Weights of a small mixture-of-experts language model, trained from scratch on English Wikipedia.
Size: 9 layers, width 224, vocabulary 14032.
Experts: 64 experts in each of 8 layers, 128 ReLU neurons an expert, 3 picks a token.
Training: a variant of Adam for the experts, 467M tokens, 7128 steps.
Below are experts of layer 4 (counted from 0) of a mixture-of-experts language model. Rows are named router (the router's row for the expert), up (a neuron's input weights, with its number) and show model dimensions 0-223. Each number is 500 + 40 x the weight over its row's rms, rounded and kept within 0 to 999. Numbers have three digits each.
Before each expert's rows: a language model's description of what the expert responds to. This comes from a sample of Wikipedia text that the model never trained on.

# expert 55
Description: Year digits and K/W/S names. First digits of years after dashes or parentheses, e.g. 2018–2019, and initial pieces of Asian or Indian names like Kim, Wang, Krishnan.
router:533543472530510487437463508508444528452419474532508514537501541470415474486581496520536567442549520491524459585512482564495505487541437528542495532465444474458496517506448496510503461568505479547482524420482403492455489510537434509554584434521481455482560456487461603566465506478487461518466508479462505582432527549499523430508468499571471479465549538532484443454492472502533535477544525530477484462516478477490497444531469557446506432455470497511515592493528504510492577420494534512485464535570481458532461548486461463505447476433498465497489481488562451447462522544480522549547476519481584531486496487530485490514531584428479458500514576441539503468470492515500514581563
up0:469499496505501491472509468459491504498541596463527508457489533487532512467474553520461580515520494426457512502544500517456533531516513532499492487512464528505509509508453522468482480461503519588474527519417439456419500453414530481549501519500476592526443524440518526536519501510447511465489550487501518479572499560517516562440494514466463505478595445501511501519520467568537534484442456455449574486510551593566494447488577584548565527439446486472455473547604511493396524515530482504582540511523465477531492495557502504515463491511590509466503513494519488456489494510474570448502572549459483492414476449515537416510502567478436444511509475471489517456503470601481468518476
up1:516530515447510531445499458496435424506403415591508456551564447452501542507549497503479524571504552469493536495520487488545521529518490498538424466431465544440497500508491483483493434434521466551509503478438497456505495502441448543548516485499421513461540539573516551509482520520510500522497476429452489540473441423517541431601492459490512494420522513493570498534538507519454511497493428469471491513513470525506506441603523502494520520493482434481494482550492502524450453487574522485475535502424505438498552523445454490512470540430525527565518461460584495496424537510474489599500548537538489478510600480515506465462458498498484477529544516491541563421490554466468514548546
up2:522655512551520405518544510488509556536448560519430486492473475420504497451508502538485497541500482437508471514508543571508480468518494507572573462521430521508516566487446525550437442544503498470477483439450550559459543464519582502469541526540534458511465491527500484543476482436470497509511547499510473520540480493523467482536465486474394526475537517516499529548490485501514576464489470553563474470626500545529469444497501469514513493478453475431473483475475556480496383445536543483580529499496503504524503479397445548536544478482508531491516529437471441473494486543502533481492521492545489499403544472561515520456451507454531458536460480541481534547526533438534514480534
up3:601479486458465430457443469493509530457464458505488486485485569496486520548518459486547514443504571518536471514452472554500507474422488487483509563505417499466514470501509472480504486550442537531478547457507576477477463490584493513568538480543403459456475550541541492546477497453497477542476520487551478517473541496494484433525444571526518466489565510515553532524530521508545550477470510483388454544456519509548564484513462471435523521459375558473476491470518497440460604509517463492478436510463479514517519494502515459561441557490476526446497529517547491508508478495487485556545626511472548504443530465540549556475517531437464415464519515517553500485570496497556523545452
up4:491497438483513499519445514483538513539494504514479562480521511594540519497509410455504500540439537451471459502426530470493524511452462520469515647503426427546432498495466527515519512521485499511492487539507432540472593475533401473594472471490541515416481496555470519443466475478547567475508518493514535555494519491522499587531405511479492583558519550493480526563432606578554607499502543464511463467519483513503540475477516482443528483492494488531475488392554462547451514490471530515513467574441479531512482525524528477513521433498511463515511503473547452408526529459455501473531529500473522506513501492476488453505505495465485487476424498488510494476568537502524533547553
up5:519539488432425508480522426540486556486455468528463454493424583400460469453533512424534502455445460502471471564480545532459470559569551455457470533484510482473459428506468486480554485535470547513502464525502510487459504444498530512551560512582417504526547561542528487529519450457552447514438522449539444518484501503521515463458526441568533540452543492520543532563436582555599562531458488404523524530438481504495505525499542500489474477461516554486451484499573483507452550512529455445493482525544490503449558497481512442576440548503531478446556487448564524490483480463492540526528446475569477546506447482533485502507501511483478450491571554524492470460480479512536503487479
up6:513551494501475496519497546423529534440478504478468595550496521497552509539482481516499537583470471546408497505512496448510504510532533455485517570492371471468538569469505498532489529495532421550468455569490426520519515470489523507501449516455432517514497422539488536451478504494446495461476505463478531437551494555535512497430474546483541517516533521472528546549500527537551521453471404443523461551505488536536504476556513535479461476459491416431426526479518508466379490511494524522528521602539541492505468502515578537487507529490514499473561475525467432412531504523433496479521479465544592486445540468543512450481520556480535410454511521509479526420496507514433483524503
up7:551470507496441486474542516528491504528475515544383425445510622517536502525505477448500546517512461505527458518528424458489528487526500526584500590493466448541516609516462518470503441458525436509515484519482515533468587497553513521502564462501492465449488519532483516459490460518560501450558504522545494537468558556521530520490437541498433528492502531509518491513469587521485563522471485450523542482513472507514576465484530479578493515455418473498466562558480478437404465495541515496478483520407449431487520470524443522535459454510506462443510511527435454404521591511487492465459460545579550531549518472493510468512506558495514459473513528551457473514556469504437500535517
up8:483548477429473529476462517479470503444391521526455497440426457482505492496464526498461522529512548475488418506592541599516477584489447523544458490515447512529514516447461532531539527517521478444566531515435381571444518509518452523490539486452448526496502477529489466556492488502535513428491536507490511500461467452485556493503439445546477448459523457556505517493434543508482475525505490542465544430477491499467485517485506488508550477503466533499453444535644485457497575536538513450481564494522490484497494484465569495502424509481532500482557493530442522421464627582453522488479531463458588537434504480503530486478559473502494550452483521528513474545513537506512487523521
up9:534542454512529461470385539466511522427509477544440495600416550529451545454591522540426498520583522438502454544530542554512514498544459548507492517501409479501460515527482556491567506513491502517473549512550504530469576505550501520536523454507488472491490493568470530471460471451464462487542505496533457518506510476529530500507439571489475453465496575516513552533471552485544543461481467521465496428524523479504555478517536541442558520516467495529441561465566480471463561469548510477556445574477455416538584533541495517440446493466477496480525561433510515436503566509442559529477518577446512490485562451502481480437481506505435490500421472518443504506504483518472531500522
up10:535534487539536466532497467473535519482491462551430517602455498495443497504542528558437489517522556477476482551504500497477481551505432553471473539459496405459477520472386543514540481537460464576483490453469540557466493482489470431529505474512447530526499520530552498537473421465386501465524531515501504510533475520583485505583521502499443489465546476569539522449503548512551513415440440452513466490530540488478495520487528571494538536523494525529453505451492506523472541471500485405524472553526474509549560429491502497454465523495551541453573514454466516478456567574484538506498531552508507505476512487475485463418511539501470407429468491513445525485554445571508558585539
up11:516475522461597462503487512497420549488482518432473502512515484382388531535526489439470571524462500474487467507533551508492527498526449538484455516532492471512575461506499498503474461560463495467503499509474537502570539487499464513424553572526470447425503451536486527546549475450481462479480480492554495465567479425450509514601550516524477522471504469508531538530533536488534526531462474539490534486539491506496573421520461522516571529465516503530470486457581482504450508446544512490570425421561552531472532492513423530485452513495550525488534464444530462524428552430473567466475512478553511543460546500557491498485554479533428485504459472469516492515562519501426592549555
up12:523484453528496441477555534528503572524544526562465481492488478451388511462453541571517486472525462508425469527493535437485533484538503529506515533492484617442470590529439483498577403447517520491466495573494449549479522540502475495570465475576489475456439575507578458527471552553504472502479490471426465531528517524523461450491430572518459493500510507500485498503558485533511482493460501442462507457580509532526491480495500597509542583514443554488548535522545462453493552513512471489504511478488470359550525477445510497484514441482491517488490533532505451472483506521479467510486522554539594470478462521461520510509451465527439451517441478533479513426447510498450496501558
up13:489504520568498441461498509470496503538569570439527465510530524478540522435545515503487525564609460485541537513476552490429537518525494491475507518486520447515440521556455561516583511499451478454430522489471466531444537436574516560556503454569540584465514494574514577523488482412479526528528504438552481559463492518510506463510564532479484455484505590520497483475442463530482525456445428468521483533474492422465491502547514475470535552522530486505478518495523519464422483437422536470454466495454484541555528470486444407453483507535493502421512504454583533504452460490466542536540461488488517500558484488519480470546447544451440473488548469491449481507612515520491480530466
up14:511545445525449514412503481458554497516548385508453511530517576531552489467494546454501542532494448520513545580567505513560442491488520409512490518526506466493481508521494527464587507534482490479527494500469492560470481501441480485496543547526436438432483477575530505487510474486473535434460484527530502475452468544483504499449495459600464457455526541489500494535545470554561494507490509489515543442475530506497546508483564519494467477500523456510477514478545506544479485525500490582467542521527472510534463519554567490481487540535510461495487471456496437486518469484459528416509544575453617445516543448523471437543508560460498496480447518558513526457536581572355528569438
up15:524543521503500489522549526526451482571584571524505506501498529466497553495516495438434482500522472501453516566541565535478429559492530440566512484522557479476538532508500485508448502568459499472525500494543523529485522461471505501421396526478542446482465587573536587469497499446439497495483519485468497429507471517499478458474496472502546459456485519551512507534542454506526493552478488475553601438512476546556491453511551549495459518515519562492473554491578497458472483463533549536437472513514511492583454452453476473461446558458609481488511491453483533539453495450420521438451481472499509548464456504528429498471540512517562518522557405530437573482490517515519554541571
up16:555442505435464427518431485466584466425429531485468544464479552451536470505499483459474572520571543423553469517529554489473449554451468459525487574447501468512485547531482527551481529516463462551512453492536450474519582552436468490464478496570534462518493473525495533530515498480493492486502553468524438540522478609534457566528464417484489418532515506571520511479518515503571557485420546550516471500590501524462432523473488505464527461438479529431490474482533516452478475535460516455541495534463511493434514553480519535509513481507478491402535535439544495461516468542442497503509455496564505554508568497440517467486571506482434539483523523552514514485521561517453543456465
up17:539459503450524538450491551473529507476529556490481508535400495532513501515540479538520525498494475495472441569472521493434494484464544494483484533508522503468538505560521505507512567470455500525508572533463493542482529466499464507509528464490504605485524446590503511523558521493551459482470513480471530444446524543471513531498485582442552538439486489559476553535497514501448391542505485588478483523455454405540518459559512476544555532544457506504510510481532475501475535404576518468532509520497498432527513484408496609495450502476506507529516435423454502496444579504498519559516476527451487491550497398484554482486467501583474566552541446456508488472504506452421510530601
up18:552487522512509466494538471516495437513494410572487513460501537523516538517561529468469538470420494447514502578495487565463494531519524470569508513511577530473446430502608528527540559523462465555491506478432510541464485462506537521487480491527410431558559497524540513503491498517523452494498506454478500475454564560468507489489482517495514450481607450465515496525498511495611487513474520595463529479429495381502486577503522526457502548448466571479456557495550534597468517518578509429499497553500473497427526465444448460536538535501564523489528431533462512468445460506475526472513500501527521539505478515510425493442542539490476547462532564487466440461539509502465489474460
up19:523523512549524537461451472458566513431495519506508510436392522524483496535478478522495555476448545507473483571545536540454540525524498522514521490486481515493478563491487532536519474522462478512484473464447482486443488488480531501472462551546424535511489460538482487553423494493560425464507511478455526505506520592499501519409556465536466539471604442530482522502541480558502527527559476473379481407557545484597509509537557546513517469430425481434517551503574537545450480518515421465546557487514500474537505509509555549505490472485571554448547513522553433538525494479467512489571540488480396468514454500535524472527501563488465486501461515490458489451537442491475495454419
up20:495496494481436468549543509523549425505548482499507452472495559564545534499456541569571572517583501520507463459533463504480459476538462494490449467483526432571449533462446538467488491529467451491532517549504424476401509478480468461448578491508468485490420479488561498444507483511517572447556538459572502503554436444527530579578438404413492486531571492465521489561496526487513490530475522529515473559493498449523538468525541485509439529487521567537512521534507489476481565522531477471504517445483482504476534432533510473489463547486545428473568463514586513485447521476442555466472529583529493559510455409509521481495462515521463503522483485456490478440547508578505540497488
up21:539567510500537472491491545496572580529537479561537452529449445480487456493447469542484498521465510512510532504474493556488485491503550581482500469518478513439405505497522530530542593537485514613462516442486521464487550500538564487465531457581501502554512511517554481505491479394465519532447542394499440526484511527552491462558491500585479453505508544529519541573508481494539510445452475525530487485526561486515509465546516517520529514481506457498454484410517535479470492521489437544431494569495508343455519425510472506471543548532534459485473517512475437497518476563498465551470513531407454525447496507559513507418451464493529511484481492513394481472502514475464525487498
up22:518459494469556445559434504425480511468627505403414512510422565490476489492566555465481566474495496485446525472528509479439509492505506519491463452437523560425425489543569535515524459581466513468487477531494485469519465581527531521578566428452457470453464513510516525509469543489507573489510487527574496485479515549534566461443529502497433480501518518485464499562496541540465505547471478513505500499474467471519500513484535514570491519469493527537436485472486545487467525496503518426499508563498522527421562436502510436438474435423558469487487519509467508482537625522461460513477475481502544475528467545449495490477459540549455433485504585476514459496512561503461496471551
up23:531489496475465502489489482540479529477467422511483403507536525551446553524484446473456577491411478547533432541506488480447534472533540490512512535522471476490458561466477523511493501465484555489474502430479528522441530532499518473531459464585441545460543489499508570526448498487520503486492481533526512515524508505520553415505449544537546455464519508527621524537456524496515462495503505568480503489476532495545555468513474546553526486551515453500503545478605503482515474419512441501525547554449563437471550494535434485473386499474489515488515493461470532514462593454488515524451435527517494510488542438464466425507445551524535399435559512519508524391502499481400491529466
up24:492621442502513526535498573406504500492516457513521543526539436452461489502531545504474497588497550459543510453515538502498521505442496460481481477474537431492502486548449430512518514495478446502495524494485490547544534520542491479535514428635489422512510471511492516501436479468507420485575466490510463487440526508502496558514470511489455524520518480526490516559433541538446502484466474505477502529493495560462492547618463495511585472474473463519455414516576532510479450544515422468489516462550492444582510524483491526468519551554482434429583504481455518498405477573478501479536504495475461493535511501570505443479480502462449548444476523490459538474485463530382502515470
up25:477423545574487481539399484501425477456537507432471495514490485375481510504508466540440467446454471501533525608494541526515549551516489506499557532539487432477505545473573547545510468463496479482482476545452537457625464514522483467555518509494452494546559460525533554442474450497514457540503523463477483506491477566527423498416508539446491375490441435512530524499462457507467528486499500497494463454517481480490527558500520540564480558571537538511513547537467552442486533449507473440450500516469545446552523450553545503549483501581486504549524510542511505494473528505462510540504537471523537543528513538489519480474540498517516501539516545526425526449537476547404467491556
up26:476600482490529505526543548508584565488478461595513473485435453610620573487457502563529470598482512516491474522499467485483519439536369505570511454501500422493481535494495504458511487550487474415503439515486478455520536508542468451510545482574512564528420482484539473514478480506466504478499512437540496450460453508519552489530502504567513588439505471493550473511425505484500476509529482538541458538474527583459475519548509518484516503470523512573525499518460518477510538524517418526527515494486461479520526484522524524459569454450555490464510537512492431495506429510484456461512528481449490500501441476552521427508508466485495503467450516515558542583496459535523483483399
up27:510535478516453536487501533515500503430434463440548491565498538469403513446471526534453504529496521504532458516509522538473546480409410549525473437499500490509517498603465485503490465480492495452511471446526500514571558470484489449530580493595434417560552484493503476529498489483446502492474501533507490566508527441545513438536450508549498468478493465507600533498416550526543474516460514496493442519487465570525544535493459500487525523486450487533494548524473600479492530502533427435540508418466439540590475521544478534540486449499476505417557471553559449503442595480523497478513506535537487497498482505492514429511461518480474414476492558532514529420561461460528519488503
up28:509517470557580450448453438475564552413473526511446468529466535535553529479517557500519506545477483454518461520460428514466462492495452455548502544529487507441438496482475501547577470514513474558473475421448590538472479526525500579426468486506442491558533475468451443547490442505444466451431541496467532525545531558598482470532446426527535465416586543494496530469498513481472515499548486461418495486465552502486495498534485440524545529510495490488461555470517469489501499480499508460564514493535465532595497486527585536504515509470520525474476520470531477479514496559500535492572523538576534442483532551462552416484452535503487545408501526586504524489479518494544438500492